python train.py --d_model=384 --routed_scale=1.5 --balance_bias=true --init_std_router=0.012 --norm_eps=1e-05 --tie_embeddings=false --beta1=0.9 --beta2=0.98
Below are experts of layer 3 (counted from 0) of a mixture-of-experts language model. Rows are named router (the router's row for the expert), up (a neuron's input weights, with its number), down (a neuron's output weights, with its number) and show model dimensions 288-383. Each number is 128 + 32 x the weight over its row's rms, rounded and kept within 0 to 255. Numbers have three digits each.
Before each expert's rows: a language model's description of what the expert responds to. This comes from a sample of Wikipedia text that the model never trained on.

# expert 14
What it handles: Sentence-ending punctuation. Full stops, closing quotes and brackets ending sentences or citation parts, such as )., ".,  ." in bibliographies, plus table pipes.
router:134130104115092089079122144134126058113097125111161108137101072128092145095086145159095089127139158185155126080099148128086159162138104174121131105099131191134156082146103091172114160129092222177166174068090143068153189099157132146158179127132117110082093154141156113178173112150094114101
up4:080110121124117155142141075139102124114097094081176153082113148091145110149132131186097144129139115112116147150148126122178104110049153160166092133068147166151121131169196088122152071182135186117119114171123149140082141142138092117140120122111122107122134080097125176167099129164114131182
down4:098155129128160097163103065144136174126143125126079143090109113081153111135145132170074149156194077104158168154167148148147158100157157096117136130183108152154129137182205159189164094142117116103145133066097121112110236076146115092069125186066212121132119129107158069145139121147098136128
up5:115140076141116151094135105139087166122097075096183223120122144158141149140122084134084193131105186113102178103080120086111101132077101151124173115076146038163114113159127102171176132137139105097080122141174042149141090152084134120108146098100133167167102119125118166168129112146138136176
down5:121130134131120148176049132113099136170146140131089156059138158119132070106175134153129153122135190073120184147130171160106167146131161143155132170131138131127113086120231177152193059135087144132119116130093108134161106122138119140144154140075079123139163118162131129084063088143078050148
up6:089114114107162136097142074141074118097101110140108172124151128132102153177108139191107104167073111138084161156132162166093129128121082129096128109094072141133102134127196140089097138135076080083064108094107118153139092101107113097086066214143083120095126140142108169149187082118074115135
down6:122125131141157130113140191146083133071114134226221182154127147176135133089150130106129110129130142136095187186098103150129118152160161187177046121135117102127147106105078076140117084122102081119155126120116163126139111114119145134142137112137152070123137172160109158104069151110149095187
up7:120047103128154154101115151140114119110131096079134144072145130191157179128102085092126094151123114061143146138083121159155120105125113148125122126116193117101162134107094068097104113141042127107074080153101142150143113125113151091112121148145122155115099139103059181128112095070087218157
down7:092130125164168121120117114153072116091149190119134083141123120093120089113133140147162148134136098133197126133132107156121097117114146119120142101115113086176113126122101099144117135145143119079142098096125114120184157193128087103044074103177142145110137127144102127175164081164122130162
up8:170079140188173161102146132123079140173147066091103143083108081129146142140138172124132166097137110116160115106146131096105151117086126128159123141130154135124080086156167144130119120092125149108081108080173123147129137089113146117095122203142179072188172128193164090114099123120116089100
down8:170115129143139132107136083168119110142092178081055084135090117143114145165099166098154101133181105111166084107117128118131155121153124095113172080111117116114135138136235105198103115127167127142127156066171087096143142124093055128165119096115205143151124122093117107173166112108120188099
up9:146126117141136145125153044082079114146177072140150128038111103154165128128121114132134172195151106140133123108116112129127137123135074105149099129105115104152124101157128139063144143158133192161153134158124141109088148103135106025155123154143116155108077142104209122114142076094167166106
down9:140133079035156159185150087110163151076119111120141107144141111084099119177137091142164097188122109176106166154153188115087130115109074126103152167085143142097104106181184087121093167128150151126202115162132121124084174170074181151223067149117133132125140110081145129105176216171132134112
up10:141136151161154104183127139154141111100170047169087112091155158160122080122181134134140096168108125077188151139129103153163148132139128113086110175091148137112114098140167114157141120158108158097161124117121148214180124101077135118150152173077143102148155101184107143111121143128098107120
down10:078115135119161070131170163103133113090144162101114129112195149158120122149180142124145166143142090095123133093148130116116104133118139155126153167130101067155126156166114131110095095134127097060133104128118165142097123097152122111145100150142087132111208057159094093157153129041161136179
up11:116137204106125194164114112174172130216156102120123100098078125169141130152116112125129147115166118139153097111093123111132173097090077104186144136104108099201119131153163131131116089136127093104134092167130150140173158155080092128063199164063111124140171093161187079182126184120101078124
down11:107122148116158108098147082166128137121117142103091127144162130079091111096128105146098142114132138164160092162106162096129199143154077082165149217109090140144145214148119107100119200142145088150166114076092103176164116188111141129146134100128167058151146104096165157121128092100132120077
up12:167136127112153160149149127146143124122135130119105132137167110114177219124121136116128125144159084118094124124142136172171069145120111130113150193155108110160095161139138169128088123047130110105098094129115132126148118169133114194098172114150123165109135149163155096130096114086128155174
down12:071144100107177090078101187137102097118122147111144121143079138157096156093083144109096169173134102123136131168151095112053154144140107125144181124108120116124163109120165139142164081137132149145147149061133140152077149099131141118147163139145125097120097155132170164176129187098058176131
up13:127173146135148129075141134149148023104177064071126124103132170127133128164097109133179149139127090101139174135140133114107111136124108150166124098114096075117115135193153111104103100160134183169092113068111147155090121145097126122020168120158142181122136105145125166087093123133090154095
down13:146173132059103090139108124143132093134130090092082095102054122119110136138077164154102116109097095096068132095145143110091132115109142113062095182131126164143116187146166153154158092130163167180127154115113148066141173107089135094114124099112127138101108131071120110137172101114156163168
up14:141166116126155128081121091115155098120103110098119129100142141186118142162134150086104110156047120092165145109162127131128064116063153137166082163137136043093134124109116060117119164138101108119074220133123148123086133078137097166111145158123136119109110076100099182128112121164188162170
down14:129115142106194118119128086145073133142089161159111106121171140121112095110150099134124133178104132055130126128134093147155140107143105131194150157107105134116218150094118088180138097116183139179103092128111128154182120103081134145096135171143092145135099154127087131109080155103185096172
up15:100142123127139140161121129085067087122125160153096132162169127108142173112141120125156135121137142060090104109128141174132071099165125149120143089089137133142102185148155144131169176106118110071107155140115130178189154127182162100128051149052087166178125138159173178087142100070115121114
down15:055065113141173122098135139107101104046115088141134158112106090123063109199172123115121135133166151126167111124087100088151128116149143139106086118128149075077146156161110093108088117119085148148091116137156106220062111065102197096164096092090160090090096154147101182152122058122149111117
up16:089145123126196182088164105144109109156145135187153118168121099119138097121167118147120166046100098118136133132107201129129151156079142095187078117130188117149111158105115065169114121153110127166123131203196156112120067084148121145051071133171172082134120142145106151123128167132153085093
down16:102128105158102208087206083145127141173132140123109122104091096094148115147193158140170167113175080113086206105106165150102114107147120119170145161138072145097164127100160152124114124126144113125110096136096106086091120108142112110115085121123128141081114081112137122115175148126125129102
up17:168096167159119096098160102077160111114141171159186094079090122140164164126182151150156098107066078143128148103159108154106179152081145169101143191100165138190092164197135109151121177190111109137168105097113163174121100105123107133117172111152158137150156128130154146141127081130117123057
down17:156134114104056129105160075122068179097156133103081140169108075147180176144139086137100111109119104132084096135104164173143140107137159123140142136136131104141123131102171114138132219088125092143096126085107124118154149125116104207150094152090142162101109092092108095170181117147163167118
up18:166152208138132117099082090121131105103170106141128122095154122188194141091143095129132118142184140094148184159153076097203140116094177126146106149131163152166127118134133089112167140159157156122127132150106186146105121127159079094068122135100098158145098132121112143127104094154064156117
down18:143154146150083122062111139133117167146148091141123122182125113129147169229120068172124076089049137125138197149140150173090104116139081110192110139126163101166159147118097101171126111130156116151126129170104155107112161113106117123093091122139117144102102104158132125129122140143095140085
up19:080088072167121182114191110137146150153112112090108151169126112169149136091055180101167179091174144086121121116111130106127120136153105113104151124152125148180136195140134114111135096148145098145147158139186171127147115119150150095134082133051125145146172135092080157078139152137041130134
down19:147100180126077127124173108112147093146139138171144123152076149161151130116115160126085094145111121168103110128114128145129116111146111120088115123111154154124102142128158166096087128154109100169102126157161077057105134132119108106163098032133114074090127096134207126188115131126178076076
up20:077160150154121136124098145074103064171147131167136130030118157198157105119142145125096151069163094135121103113185118157101156117140162068139072122171142118137092147157077117130089139106095114102112169135119089140203137080185121183142109130150096084135060134100142104138128099174053146143
down20:148182182112095095118082126162095108094075138136104111176120103152076031126143169120069135109176157168096120136185116121172105152109158141183073126172069037135104150137088113160117147121112136125116135101151135109171114099164126138115190104136079110136108116223088145150100112090128155119
up21:196104157128142130148146121120192145175136109119143146116111114131120128086145188158193158163178134153175140116117060149160154107112092166064160154079125143110114136146117128159147106157158136105082123054091140183180142089105120162175127090173092052111128145129091069148103110154097211106
down21:084118146078165158215103080139077102145116108109078098098144139132133103086139143067112142128158124071034156117180124137146091149102168114149091108157118127126183134100131206049135171142167155106127135167123131105156149125130158125148210131116170174171179099118113102142141107112164104188
up22:120134097103142168097212125128123097177161175107116140132090092125090119117131119138159116108087158175066114119057155161077142078105107094064125120107157109106138092123155125139103182142164099102090144137138196153163081187102163066132085110189121207127087167125072140117127089129168144077
down22:121075100103117134112114161110077120128159082178141175085165133092128151178176129087157168094138133156087159149143132222124140175109122192130145153187103139104148122124112069098135113121105108144155130164074196117123128114117160126125133125168100137131135112043126125098150151117136130107
up23:171082125122114095159121151176166107115170125089077110175111187141116110104103138150141135084111083141132120148093150176167130158154151085137053077197129060164137173137155150115121140190109126161129110094078127144182110116080137086121064144118150077115099143133126152204143179151119177143
down23:098116132143141100108183135106178162154133196114151091152125110142112152122084116131099121131130097093109068129125169157117168144107099162129146165154123127146142178145158201114093162097130106168175099120132087183094139107165118085139153127170154086165084101100057138082103111078110093071
up24:060146147123160150121154115151110177137128130061116143179140119138148154100181150097157183134134162134082167118179142140132062086131098134143107145140096112122168139102130159163135128153063142141115199120175113119096116130125116132155128133063158107131198128100193149111166089128175149095
down24:155129099091152141095100096134150139114124127105197074143102182132060103205128150145124136115148179126129137150131207147131217148140152124145162166134094155084141123148106138158131169083142132139139208171127157129099104157069184176091073111159088151130143143116141182112115188110113123092
up25:084116141167124112114175123171125100081113098107160139081158085156104144117134176063099101139101137182152095096109102165185142085135157122188130144130141166123111110153130126133117178145127169128144149134168156138121144113155129126190155182168129070120139133159150110153156091193126081089
down25:129153159139105065144132146055118181081135183140097049133123116162204174128121133174042132123116119102116110092140072174144119108217143076066123063135156125125095089121132127112157096139129152131099127142150079110105163118113137107149064208142204139124101104140140123134123111129140143165
up26:139113204113161126131062120114169071128104059099107139086109142168120144094115056106115149160114146152149094102179085143137159114146167139199109094194078102108169135127124164076058168136102101067097184082170117162113086110145160124116180159135086103119080086130119183113162128194122086106
down26:172186177126104108133157170130079156105163128083155160161138160109135140118124180166124228112154122160113144149139150102102164170107134160107121100144144136141132150154137087141135163145083117089109087110105157132173150089171131106132110153098198104101129086113105092102113112056074158094
up27:100107093137103113124127187089126102143115089134136158118136051187126117179101044113125109063166099117136101078078135110114120117154081098135120080185118139161092113142089155132149169138145096138116188139079114121115087071137026115155111116158106119128041095110144155114215190098140101122
down27:070159123144098066127131066101087123130147136136123100205140175097136109085148169149111142164117165147136108155116110128173105136104081146139091155147128073084120138111161116162113155100112154093121108150174122087134180085045151106103080128094106098116117097102079119079119121174088114085
up28:131161156131124160126137047161146112118176145105114149029093088131124166168163145178099225095098100192145073075137113155068123135144087088138111134153163123194086123182138099145160117118146149158142184079123093117131111082108105070142167097115148119191113146141159108174101112152098130123
down28:192105159118112182168182107136099162140113181149109083121127094095088113148160179133140106159130123095134107121161126196169125133193132101167181147148098085106132139083143064102115147036122096109103161104149090130176141100090097078161164067133136120109156121088163115127105142156132148155
up29:147103169121149083169144101131161146153184106104131120164154114098120136121096125165098118151155172127091161126102090147154135119111100109061146171136144065087132107117126186108138131184115119101122075147121160117142135142145094117147098119175168108096057174161115135147097106134097140104
down29:089166113177083051131187124063154119134068133072192146136114089129132180098141154109097153130113133139096184192181158182129121124091028142158067109080118100150126145089156152121085127098164179151120110145152122098081126139142091093173118119133152076083132172150177169109036149110152121123
up30:128116120149136142086078040123078101130102089145179231129170097143148071144155082115132130161057155095110161111120138097153150139113118123091105054135155108102083136125115130176147149149162184128125154136103132119114143083151080140070152112104079129171152144078081150110127122133143132122
down30:098061158150148145117082094083150128129075181093165166130158120085103092111135124133118140120102127154210061133099126080121144174125111115189094117156155114124170131131161127176165074180124126184125101127092097150175150104163098134139074199103143124166114149155152070078082147189091099133
up31:109131133139122064145161115094189145150118120109081148052133152163127140167184129150160143073137148160159151119154143155130106140158125130125132132147179134086106161103110088128138149135136131144034136142107108113179144172108067070093087091085049111168096111143100089103110143137064165177
down31:120139149121129089127091114098165099079111107063097093092142142171177138187179150143122084082182119116118112128204124145138108072170170157143128104149172131178145092164117094170106149115140129145136083103121156110106096073097082125107127149132055162079128122164126038117165142098124146109
up32:118137121092126130074132129153158118170122069114196144056120117149159135118162134149169144097154193214129161117138102053102131140149148097142157123148110112113139156125189074110163091152071101097144095115166157158089100129053099141156075184173119099135059096163128156173128114167123101139
down32:141174113112108091102129066140161133172127133178134108097133093156169133119119166127079157136134164097119134122095075098170078054077206195099119098110115121124096113117107128074078157135132174065175094066128142067149201111147098115133124148158187119080152067094149125105139164112139124116
up33:138158119106129162180147101158121098099104089120119149117174153158121098070103143086153163145115207112137170127118143125121122121124102116113128082143170167127141161121159091131103123133165139127121135111120108170083150144102180095122150137100128176224092151065078169119129141153099103101
down33:128109156127056139145136200157150139112131129125098139190080063154169177079053151206133106073081102161107176119147184148104096170091086119150149059090192145069173118124141118114110094160093111104090075144149066118102157120194095112189137090155116166131154157179122093127112090120139102142
up34:167116141110181112181155096197141148110172121096156124099135191142116141127182148108147112102157144132112173159062121109164112154157101131108134083158124087115135106136161129090159091141103090101171177124084146148092103123090103076157144096135129151140130123194091111131131155115167108125
down34:153113083105135128180126177142106192166132108111115106156142149186177133104120138099169204158122084133133133143142120130086102076128113099081108076147186124150110115173157154133138120108150137164060139079131082142184097141138119145065123135142081149133119159077132108106160178105137167127
up35:013096156123122155175136128150122151124188133096141143117138142102153141147179129088174121097102066127157220125094119132134127112117155141154120196049107158114060113110107118102145140129155122114130119102160164181115099093116137194122176168125134109115173050151168089148144155181112174140
down35:169151116164202160154152134117067106128110122096148144098079105114093101105128129107153142099140218103105149120080184143087147167155084096176142168094187122158131167117071183130103031100025189106130096147102135161188136109121124129150105155072074153178195109158142142136112129133099113115
up36:095123188158159129126094125135109130158122132114058197067113140167105163130132156040147118141157087158113103093169105144116096130132129142219123111119116131134112166153166100076125145118130120088151185098129175158104108106120108117188139121180118099132120074179131109175152112135134080100
down36:083140145119112185105134148098103149125167078149088162129160123152142137195103081173131193128119149190161160166189118160140174169180138178155105139148135146077135108144104083111089143067194089171059139217080078125126136112125137061098080105145148085151120085130178154126167114156121076146
up37:144128122161122109096119083186122130111092122113160098126116108157105137127122152161126195136133127144146134173153102103096127117115131184115187075160146119128130132132117155132177129162137109114103138179160163147086091117084126120158188117124155127113067114101125205160105095136103127158
down37:159213120059139200167150128077115067115162146197148120102189054121185095099140075128158138102140160158106137125103117149180092105146136138149126110096097149063141102111167131042127081125154172097108096144116125060098133074127080087114160166063099145132177117150147112099157198106139103095
up38:128111127132137147126127142156136111139114125160136136122112154113138165139110101096038127121118207107119073131064156131165141135101113088125140112185122097195103156150089113153116142135106102150114144166140137142093110073121153088092107201093176114133085124142084113137038131161094127091
down38:165121098135129086129105112042138076133104180122117197056125135083168103151114175147117145133110146098116146133123193117164117175126162159158169087094064167081138140107147144138124152138133112172136100100089118164090116136148107094068144106094157073180130167080130109105157078131160142134
up39:114121130175130156108159096119099075121127133172129140139107129154161162097116102123111165120142138113135162131094114230145148101164116053087104083073129058125142068145073131082189126098138123097143103154161154122152096173109158119152170058147157162128064129142136111142097116150141160109
down39:089124120138144081108156127123107100101091169127152108129072102135071136137141106118080156105110134129152126113206104104092152211153102068091115075151095103209098150161121155167112073123108159123192115134123154177168097088107130136141185125131163066099173149155147101161089132156123110154
up40:104144122162133211099142103161126122132108133128097114133114125117170192142120114111090171144097096132082137110108099102159140098104130081152140149096141138159135163134115155194121076156105186095062205182132166196146096108126100156090209141085119118137131096144114112134114116121109125161
down40:155132091116174173146077154135099130103156115155155127112144119119084142142034134104150179090097114081098130135173136148170117156144161088124104157144138117144193112107122109160134115137131120139068173141206135124187043083091101113119152130075087142111186161107111145159149134127167055098
up41:075142157172140178175149130161066103133155201158119113116172177147106069128128116117090118143130154073159105092144136120126133167176089080107156151107156115121163124099103116132135091168131199167143122132112146123133140090112138098097125058119167061140119147096136135174134137113056128109
down41:137148142129111084093157139149115090159082117147166131119178145165083123122123096098167083156081160131115128168114141128107115154216107159113142115072144123149150156128089128168121075113140143110085125152198164120149109110116110121111155137120101104088132128149109149132037125138168157101
up42:127183118146145174107141053149145152132146076067091095095115105094112146133162123093135123115024185070137166197115135157140134118050171110135128099121151078101185173098120126146103129087125129116165089114124132148124112132119095111078105164113082173159138120147130145094170148166071087115
down42:145093096163173138079155110121098134081096167120137113135124079142175255173121133147133153090112129153098148159129157124152209150124138096149186110189150107134149201123178119142137112156108128122159111143148121080089076079146086083144085105116123118139184140185093124175123118165146093123
up43:115118144145186086143175185087142095033148174153084146115153122119126148093195102104158150072129147127131101127135167140124159129088179041154128108148104119132068115114127067144122161155156139107128082193180137109150083078129131111110108098176058142147137105199090115063107105159161123067
down43:093130135046217157099118208120152125105099170102058192147158092086099111169241161139156135054128120089168136173118152112100164152178134139144145124124129136169121085105170143112117156089124113178135175120151126078150100110133199144166173138120113086173110121110106123085076131119145164076
up44:077128168203177144125144115146065134083075166081175157146157161135118145148104083127139159159151114136166094069127122088094166073099140105137139146123163122138124136162161166121171111149137121156149143093167185186149107132094072133148162110112160131160144097147123132175119137099102130091
down44:127099210119069152159103109132120144176148067163094117130147100115105071162113109206101149133135203113198121178150089189187118132113139123135128126131101109135116119145133123069121057028123109055076114224103108120110094167125153164121134125133115143203102115131143155139088120162141140091
up45:103112113133142119142187146147150130109154119125102182157138178183112152155082162163093102074038089141120073123039147169163112101150136116089158108089179088143130133174130151175115117125141105119104104104155111113176142090114182166119149141088132118136183167147099084167126123098130159109
down45:070154150130093116123124124107115162179146158170138119130132145155144148201142073059131102133144195133144152098200141114068136083152175137138184169206086151067110119124083135088144138163128139120126214181124088221096151108091148085161142082217142150150142069169102169168110095187128094142
up46:101122078125151161124116069140123101110110078145140140120134118136144128176151126088116159120082141117099179144164129061127075161164116149129145060128079136137118122105137165168148176152114148100088134154129131128149085161091187117090159099102098159139116100163157112105142114063108099112
down46:110122086150180121129145155066117115084129129116156155091146142117118165136138082124145143138101128107123095190083098149136119075140140180146145152119132136049128103078157111122185097144099112124170109243130146096130171099147135198176153133095152056078165147155123127213110090091167143145
up47:128120131102150144136151065173074078064177126166086170149118128125106118093201114143091109123099138123111123177171135093129073149105112112102087121178099120156110095101140122100127108173094079090083112139149152168157130131105158161080126092139118146175082178160132125115155110105136132094
down47:130117107168106162091133186091139104111161116130166108143166120153153172149158076140118152090081132128142079141099118126128160084106102147134109142161081088094191135141050133164109118095127104122147084138107141149103156134142176156160173121108147095119150147156140134143118110086142105187
up48:137114078124130163104122168106100111179110099107130079158111109135092123131064077123125101120125181153097183186116099079125174102097146112091157115150126118160171094124147066105157077157061119119178127118078121117105115161142161125116114143116130121176095137107183183140168137167112140123
down48:115086124144146145096057073094091135168164143155114101101088121120147090182101048115161169106117115088061168088099195132146110119131169103158163106069121140103151098105113190111182119136136132107123107086107068096084132161071120106134156127128137126115133109108120149134152135136164073196
up49:139119121128173116152145137164119108174146154133135127109147107150109144095133132089139123177098140126088105091122189150104146094149082121195082141145164132127020117164102127132161106135120045089099097073150145181090073109116191176093096146204099092125105125204086130124158149170107137088
down49:151135087090105124122233146155132126137135154108108134138100123134131187087128159139144156134163151084091033158077149138163155077133191105195128127093110081147149154130160125083101126178106121104164111109156144118139130130138133153178124154134136142147117125116103082068177109119110145083
up50:148145185134139068077136136189120085092140137108167123151149127115120154140114076053096109080111100145121091101079147146152121121109114188153112135074155165220108109134124088112104105150182142185132127086129169187128117121132180122068130128168156122131162099145092145115178077079111100107
down50:137101097104062127131152110070154152125114137151131155127157160139146135195124124140183054141127203070169115160109130145136197116163083202193170152135151142108129147114129118073114164142080096149147163135112103132106082073132151161170131148059132137137165111134109073125134122104101110133
up51:105097143156179171056138128156160163191117139120110125086050116166061168173108124133126207135151096168159115157181112149126096139107091147184111175082156101188076108212154180139078110192135124134117109124126129136089071078114122091111191123174137076140149080133116170169141055170082116132
down51:145130115082167153111180167133091126140135148083110173152124125111148128128124140115131116111200130195114040148125148143164126145159089120174108152123122073099136141166140139104141126125151164107135160141104205102130115094103107096131088141151130069114089097108139128134151108138152159116
up52:116104135148132091078137121072148110055136120214125106065206148190204106126073170118142162147157131090080108126168161064148163080107132172077165093153164140111137155193096124206131102108171122140080117120114112117131111052087068136096139135062156103089155088093130159125131062123135201128
down52:086091113116125072145151097140162100129095159122120048109085168067167112072166139112135049155117120110134139073127153115136113120138131172089149134091170118062086155143154116101107152094096135089084141088141080139113142092103134148135102121117149147117138079135135058131152111141131138145
up53:101162174128108121117130078041073123113134113171149173105147100082158100136089089127065155133106156109142189118126134089134144141127116113143073139135161121128079097173056146174171141118109170143106160184112161143112081108156132040101171157130092201124172101131170136120154125187118148155
down53:104127157090134097148131099116123193077077143074150112075136109103137103108152113146164105172111094144114083091111124130138089133127090069194122132144134150119146215113177114115085135086152169134130101134102214146107122153088115116192069118108143116091083117097119095138123171135158154111
up54:138148163112121226077137167126137130091146062104122156149095097167149094163153067084102188143115159065103140088191121138133155115165149158060082137112150110121139105163137079145189137146094068105094154152147158159159135126153154169130157093145048098132093150173076110135115169108124147116
down54:094131155160089161095129180119133081168112128105180121117180147131167169177108122137118144135097152151162114075138107120130124185139115181146095097092147143122128153151105151151137122221122139171106120158081055082150174146180130102185170156095102118185158152100120145180103180120124121146
up55:054080171159170117102155145145163110090180171089119170126115126218126169148116149140179153095087176110080170198042116112145124135112099070122138157083144122170153154096152128119124128203118095130141144115105135126116023169182124129112192134174106110140172139145180132129110112081131166052
down55:136164117146187123142143103133137140076112082140141127087106149119086095144120121152117188131170190108106089121127101156166077049150139131107183109122084174097128126108110048092134129134147134088135116180091141172081114129153137142167126114220079108076164081138173115123079172101146121141
up56:105149076106147142128093100124128149113113123125162159143140145110075041079143165205194165148183138175175150124086110095125133086114124097132128194170197118154127128101085079144206153150145076143087109140128117136119098167034091068183204128107131130121106199124134070138172211081143194157
down56:157201116144125156148118194107128178083093116164143138076113154103120134097104087088142163111093176142127095133116135092100111136152137098183151099129108128106177111087184124128151149169163113166124163131053140198169116068142176128101156078121065127070215074159121121108161106139163116174
up57:073162144171179170159131134114146054065135158133197106085162142138115176071150091050183199118117087171139155089163052077116137097101138108127144158121154153098147132139140182096147206172114080076126158117137140151136141124084151135120137092158094153118151053131129141082178083132149118148
down57:124133153169124102120179140165122091112138148201154107121115050123113126183111124143089173187159102079209111119127104112107149179154092083097132139110088087139061111165071176147104117090108163160115105145146176158090106157121119166189130179089135129175158128196127139150071150148145120143
up58:134098165124192079122119110103106119164170117084138103166110172126148173125135169116145197095082081119156146116095168110153080138121099108139084129138122119160152155163132157168149077144112165184104078080112111176156109129113124106142153168120146109167164154158138168163167072135115179119
down58:167167191161197095152130149104105135142119155107159087136120087213106093139152129119127138117160129099121171142132160166142144104157099116162146137130067136165082106135119159172167101105148088067125143092135086168191136136143085114074127131174086128165083132176148121211107126120120140104
up59:100094102143164160130108154088037133069140120184116181119111200120133136121119155083121137163143144136116160103168068155117134097146194130135139124110099094125072088147157090116184118162112100074107124112107115143117129115135136108168139078056149129113083163089170137161221114120069108151
down59:105089158059089159148098130128181109163109133093125111118103118016095132102140145126182112106174141078166144121077159103184088141069159128177150162139142145095143121159118158087094171127137184110053146138087098080113119083129130133153122114110134084110090140100140143091108137113169105160
up60:096140146144133122132137146147122107118155102145195139052093107121109181137119074091073170119085134161135118066107130121116140126123099071171193167077160084133113100137168125191090078099114159173112114096141073128148099132131146111092184147109122117159088093130114098098095095177111128120
down60:111144104157132107167073119119211097129087157044174119145148119123140144138121127139123090121121113155128121105090150062119085110128078124116176209117104153160166181184149104060095151136081117160143151054086153148091133101157166131169161098097133138152114166093101095100172179164173150119
up61:094110161151106219102123059125149139147180209140113162172047123159113135140124162132140212126110184144126095162133141193135129120099091106099062095134192102184109177208140128171147062204136144159090118149173147147130108130128125112142129084094126128135103121132179078156116121094171138138
down61:147134123120064140026117088106157172132113130170176071099147160113133183197101139141106197166107114148102176096176196170133140138113134075101127157155110117130130161137119168173105175107146150098142113136162142139089160147084135068164090146156115176110114111098095186083148129113087117144
up62:136130140155122105136139183131153048090141108152090124105108137137192094094100091099120137055100173109123089129131142110152135111068130088145103082137134114165164116200131146136107124123095153118107117122152125099177152108187077139049119186098080172136091085180129084109096133143135154116
down62:143110167105107089105106199172123098178142082174068140099107119095136113127098180151144132071160135175132121100163124140145125120116088106161088106131163104153144158126087121146132126135143143122120116065101116138154120146219097113097141139143090076134091114166081100100133105144165166155
up63:143132170118143085152134104154122115151142125185147108132146133110100131080183086155138125116176158085137118147121089085140186114140191128118083195166139136131085039180119175156149130093106075132132136160163185153132149207133145151153185167132129127158096136138185063109100164174146088142
down63:134111124107084139110179157127097125159135086066130089116138133148192170138098181148105137092167154106131094181186118167107121096120104117145118136070086157138055113110138136148131102109151113125145112207099131032116131100146132103074113117127183129098135165151121181121112156165115140157
up64:144110125152170101131108134139153108176167189155123111121115130170120198138151113115162149117117188139135085120224072153126152118144143116159130145098165119110163121125146068149152111119104140136116168151173135137151091073131076095126095154120139118156089084141131151127186163123147126127
down64:121170118074111127140140072134148128126156130085126124128153118128166150074104113178137127095108067155111102115103112108178166094138140126164131168143111100113144107153095116113123108109135147151137104147215209112086148130164111115080089112097106112150065172167120135148119171138127074101
up65:192097098106120173095139141142149084097139129136185142104145119211168143119135059144127100132124133141142162118041139042116114134160120110092192090080148176139139196153160163164177126171157116133105203158111124127138104115119179087124126103196138088113093160081101104135141124112081145103
down65:108175061180135050148095102165110145116091176130103100122167142123111153129100142143148109166121102106153113201137153078116139130132098078137136122157181135144099119123162142110138071140120104138143089148176062143166141115135138182142217136155156121131172095184122139144054134109153152147
up66:055169133172163147116131109128157121082157091096089156111170133128109166193146103103121142103126144125103074110164115192157108101113112100179104151099121084138085096101110129105082116142103105106113155194059140165073100131100179064100120116130070098119079063157107137161124162162115122124
down66:144129108160190150099150130164109156128112141155138172157107094102118149143147097118155133085105139087146101149159101121124170130106139099163090113171161104166117101113117126116149170154026120177160106163133133164135104045140177144180107122171076161126186125126169063148099168161181109163
up67:121105168115159145108139150151132132113142160171208165077110122144114136180135131103150172114122082153152131130082160113132084121091094087145085090145097134129103116159052099126183188143130122115122107101099125156109110130145144152205114177181127154097137168180149157189110125145161167158
down67:153107116155203155136153128139148205088129178086123072168144118115151129087137204151126185128129125132111097074151111114121143213191132130171159115164150114069087120087121153093095132122175122111162129117119153140159180131119132088083142129127057104169126069105139100042110118084196113111
up68:131191127123133152167138092105098132087191085085144170103175077137165138167114062132079155113112098165111126096074199138112155117114088112173167099104127117098097076131116125116159156121164129147116185141124140134093140125136122062157141150081158200132117174071162111162179060134133087117
down68:113151155138136069136157119141104137153112181035136123173116101091093152089158149113153135105109168143150093079163102127106127131087133072145132147191107133087150207086117139101118139114111145140153119107161174117139163162108172121162068097191116119113104107135114138077107118067131128144
up69:086128118115124104197135116095136150130125118079159101079171142140096175113157103099065117065163194083112179078137139066145112139096122165129105111156112110147108096183125093124165155139103097103129167162164161186182108076141178156173113147172046148108118093101129189074113129152124080086
down69:056119143133226170127135166109127176070121179087099163127160097069093128165136114127124132060084079117077111109135161149107152150140212084172155170153116155109155176111139147139113124148113093128125101177127184134109129136100117079112139098113114099091103101123106124187162103150171119068
up70:169171069104126131157134135124121143151055147060070135121114135143135126150102193121181188119121156179121085157149196203090105083156134139133097125080114160173101114140171146107196110176129170099081138112147123151146124134144142154175106150141102141133117114157132156147139138186173065123
down70:066131159104129115115185140158078085148162094157131147169178096133142165136147118094083123199117143126127107111084072158160156134152174125112136201167135111106142149159105103135117142112133086071130149226102113132181085121120084149164123107101193093169145147110145105080172098097166136188
up71:143106194120166129124155108108111129084085107078145103135093196130106176107160155175101161198169151124147153113178073153124100089103178168100066164078133103157129100149155095132124113139147087147168097160135166186036143113116085119096098160139097098148158116115133163131109081127200090142
down71:176118103146181131099058076103229101098159132109206162120155166153107120131060138130118128128095126071157128160133188127103173179121069112194138135123164147201109151185080171103111173083163110164144137090132117130130137154171185120163088128119146111188134178151062133086106122141155136107
up72:138151182150133161079105097110159119086142085135126149143181139130172125131164123132100145061088157088186124073111152173128134142071183177190118108114144101180129131074127130104084183207105156155150139156149165126148153185120143137129116183060117129162146155101192165153123080121110111135
down72:131173153199070113127193070121171154087088089131113115096086088127112132172119171127157097090148142209180132086179104077134162129128106143163083166141107106177149160104165162087201154164113120161202153101100096161114116054164115127147099126139149161082131122071119149089118142142101096117
up73:118147096130173159102083088157190141150134097153154118075114114130138176186218178117072190133044153124143086134137189112141108092168165076143099134182137113148157191134192178143132110085099079096116154127096115122082097099097133126127146118136141147144168128130128138113108153129093115138
down73:092130075110135137074113165086126067077140187110113164103142122129078179116093154116121121159162096095155128136114118135108171141175143151140192134164150077117085140072105153126147135076091100190148136113178142099150097089188173178211140088104183130118184120078169081219083104124154158120
up74:119097147193138110148147140194103067112152164075119137176121135085108094156089080102132107104063099108144097130119165089139167149108130158129197123097114102151137117118150149172159130173166101175154148130144140149169137079135142109185086078057090068130196174116110110052120100161145142077
down74:089142100100108095107100122069151138132135058221100129084151092139139154126130084134108112154093112112161120098114130087127097138083141116128110158121131109124169122135083177119106125170142120115099144142127189169120152154107099159076132184081127088117079116154120121164104112133186096138